From a checkpoint of a small mixture-of-experts model trained on Wikipedia.
Experts: 32 experts in each of 13 layers, 48 SwiGLU neurons an expert, a softmax router, a shared expert of 128 neurons.
Training: a variant of SOAP for the experts, 602M tokens, 9613 steps.
Below are experts of layer 3 (counted from 0) of a mixture-of-experts language model. Rows are named gate (a neuron's input weights, with its number), up (a neuron's input weights, with its number) and show model dimensions 256-319. Each number is 200 + 30 x the weight over its row's rms, rounded and kept within 0 to 999.
Before each expert's rows: "comes after" lists some tokens at least twice as common just before its tokens as in all text. This comes from a sample of Wikipedia text that the model never trained on. Tokens count by the router's weight.

# expert 15
comes after: "\n", ".", " =", "==", " ==", "s."
gate0,218,254,195,115,186,227,242,169,177,210,201,234,181,154,231,242,194,177,185,211,204,185,151,201,193,206,188,223,180,254,119,179,179,199,142,187,239,226,229,264,213,215,197,205,180,179,207,197,213,222,248,243,213,202,268,199,198,209,161,200,169,221,227,186
up0,200,211,184,198,280,194,190,157,235,160,261,206,191,183,200,205,205,197,209,204,146,238,208,226,198,203,195,203,167,203,214,210,165,218,136,216,180,226,187,197,217,208,253,200,230,226,199,261,193,200,224,213,214,214,210,265,212,210,239,181,212,133,191,208

# expert 13
comes after: "\n", " |", "==", ")", "===", "."
gate0,223,203,232,202,182,213,248,199,191,199,187,195,227,215,189,228,201,217,156,154,256,203,212,224,229,189,153,171,150,204,245,222,182,211,205,196,185,203,196,239,149,210,193,209,171,212,200,207,224,207,202,213,159,193,228,200,207,292,254,179,189,226,190,163
up0,210,165,199,193,202,237,213,204,200,193,204,197,200,249,190,246,253,212,184,208,241,199,147,176,186,192,201,198,180,199,205,148,217,198,184,213,224,205,140,176,190,194,210,197,247,158,228,152,200,213,207,225,215,236,236,162,178,221,199,174,161,205,225,167

# expert 9
comes after: ",", ".", " that", " in", " of", " but"
gate0,191,194,199,265,160,208,197,223,161,166,235,234,200,194,232,188,169,205,195,214,262,245,186,236,181,204,131,142,196,233,275,181,239,193,193,197,227,198,228,155,134,172,197,199,202,173,211,219,211,229,229,259,212,176,183,166,195,185,210,163,211,153,190,278
up0,200,189,159,202,201,205,220,230,204,267,114,222,195,173,223,198,186,202,188,190,215,162,230,179,192,190,258,205,175,220,168,265,260,227,210,195,194,198,178,234,239,251,240,225,187,233,220,176,252,211,162,190,160,178,183,189,209,259,183,171,196,244,188,151

# expert 24
comes after: "\n", "-", "|", " Preceded", " Succeeded", " World"
gate0,150,188,188,216,165,208,248,180,254,232,188,186,228,191,252,195,194,164,241,199,215,202,131,196,145,209,199,212,229,188,183,179,225,197,229,195,216,179,203,153,194,196,234,134,208,159,214,198,206,151,203,158,209,232,201,178,220,198,172,182,178,198,212,165
up0,215,142,155,266,153,198,243,213,155,217,217,188,212,199,193,230,237,133,261,187,233,183,252,182,194,284,187,223,193,202,240,215,220,204,161,196,225,170,153,230,213,191,176,233,208,190,191,262,200,141,163,239,261,173,220,190,210,188,235,154,246,264,203,221

# expert 2
comes after: "\n", " which", " It", " it", " he", " who"
gate0,162,201,191,179,214,187,117,191,208,150,242,211,243,185,199,208,236,189,212,207,193,176,231,213,190,211,214,196,179,202,215,237,219,180,187,261,181,174,169,168,226,206,203,185,178,207,246,217,228,192,197,157,152,203,205,179,145,143,230,160,216,160,226,181
up0,200,217,226,198,217,199,249,210,194,214,276,166,213,192,224,227,236,198,195,193,178,196,223,244,194,187,204,200,205,201,225,178,215,212,204,219,199,194,266,222,168,255,265,187,107,192,213,209,199,199,190,126,282,211,196,218,240,202,206,203,201,214,200,191

# expert 23
comes after: "\n", " \"", "/", " '", " (", "\""
gate0,190,202,170,141,187,228,231,249,172,214,218,202,180,215,201,249,176,188,209,201,185,248,184,200,210,213,247,201,191,217,202,185,205,210,208,225,212,209,222,179,211,199,176,212,112,262,190,218,208,185,140,189,176,203,141,125,264,272,194,197,179,200,183,200
up0,254,232,192,187,204,151,184,212,151,202,188,199,224,207,243,183,212,212,224,202,226,179,198,189,220,170,193,237,221,185,176,212,196,228,172,194,179,204,200,195,189,175,175,198,197,197,229,163,222,184,249,160,204,189,162,175,196,179,208,196,261,196,196,191

# expert 21
comes after: " |", "|", " on", " /", ":", "On"
gate0,194,189,191,198,198,254,189,231,124,200,249,275,261,204,195,168,185,190,187,222,242,151,194,186,205,164,205,215,193,155,196,186,193,188,272,233,219,212,206,249,193,166,147,223,203,208,176,185,217,215,211,236,164,198,225,193,231,228,216,186,199,257,244,200
up0,205,238,210,199,142,198,186,189,202,202,140,236,225,189,190,203,164,205,171,188,218,192,187,236,152,199,206,200,144,186,263,136,187,210,209,167,236,197,167,219,153,200,192,202,260,210,204,207,218,171,173,147,165,126,176,151,187,204,164,179,223,200,141,188

# expert 14
comes after: " the", " a", " and", " of", "'s", " his"
gate0,208,197,199,176,179,150,153,216,194,255,200,167,206,190,206,238,250,238,196,200,177,205,209,199,129,261,171,122,227,186,177,209,136,246,184,180,224,209,202,230,275,221,207,221,139,207,205,213,199,238,212,200,199,201,196,194,215,196,202,173,248,275,221,182
up0,184,225,183,213,122,192,178,221,123,183,221,211,173,183,204,170,151,212,239,232,204,194,232,221,198,232,169,240,177,136,181,198,197,216,149,212,211,197,246,185,206,144,208,219,194,251,197,229,184,141,165,139,230,219,214,158,209,201,292,199,187,222,267,214

# expert 8
comes after: " of", " in", " is", " as", " with", " to"
gate0,209,201,205,222,201,228,210,147,219,241,229,228,200,197,163,150,203,162,216,211,165,214,231,205,198,248,202,211,185,202,211,142,178,201,213,185,203,207,228,222,197,214,149,231,223,204,190,236,252,239,222,243,157,181,161,184,187,203,162,193,151,216,210,200
up0,217,155,233,192,209,196,171,185,160,206,203,218,172,204,224,229,130,194,236,275,224,214,235,191,205,205,240,191,198,155,214,193,214,233,186,163,192,170,265,206,220,171,184,246,203,197,165,206,201,217,205,197,214,191,209,180,231,248,201,191,197,201,188,206

# expert 10
comes after: " of", " is", " in", " with", " as", " to"
gate0,221,170,202,171,220,218,203,264,211,195,237,192,168,188,208,178,202,225,199,154,183,196,183,205,209,268,185,160,222,202,191,183,246,132,300,192,197,176,214,224,209,164,219,181,205,193,164,310,180,205,202,166,225,193,232,230,258,256,176,247,205,223,212,176
up0,151,153,181,210,178,232,192,215,208,185,173,186,187,256,228,203,192,116,253,180,209,201,178,209,253,241,216,173,166,178,169,188,194,197,228,174,194,176,181,183,201,200,201,207,222,201,196,289,200,188,217,193,201,213,186,175,214,267,143,176,232,155,244,199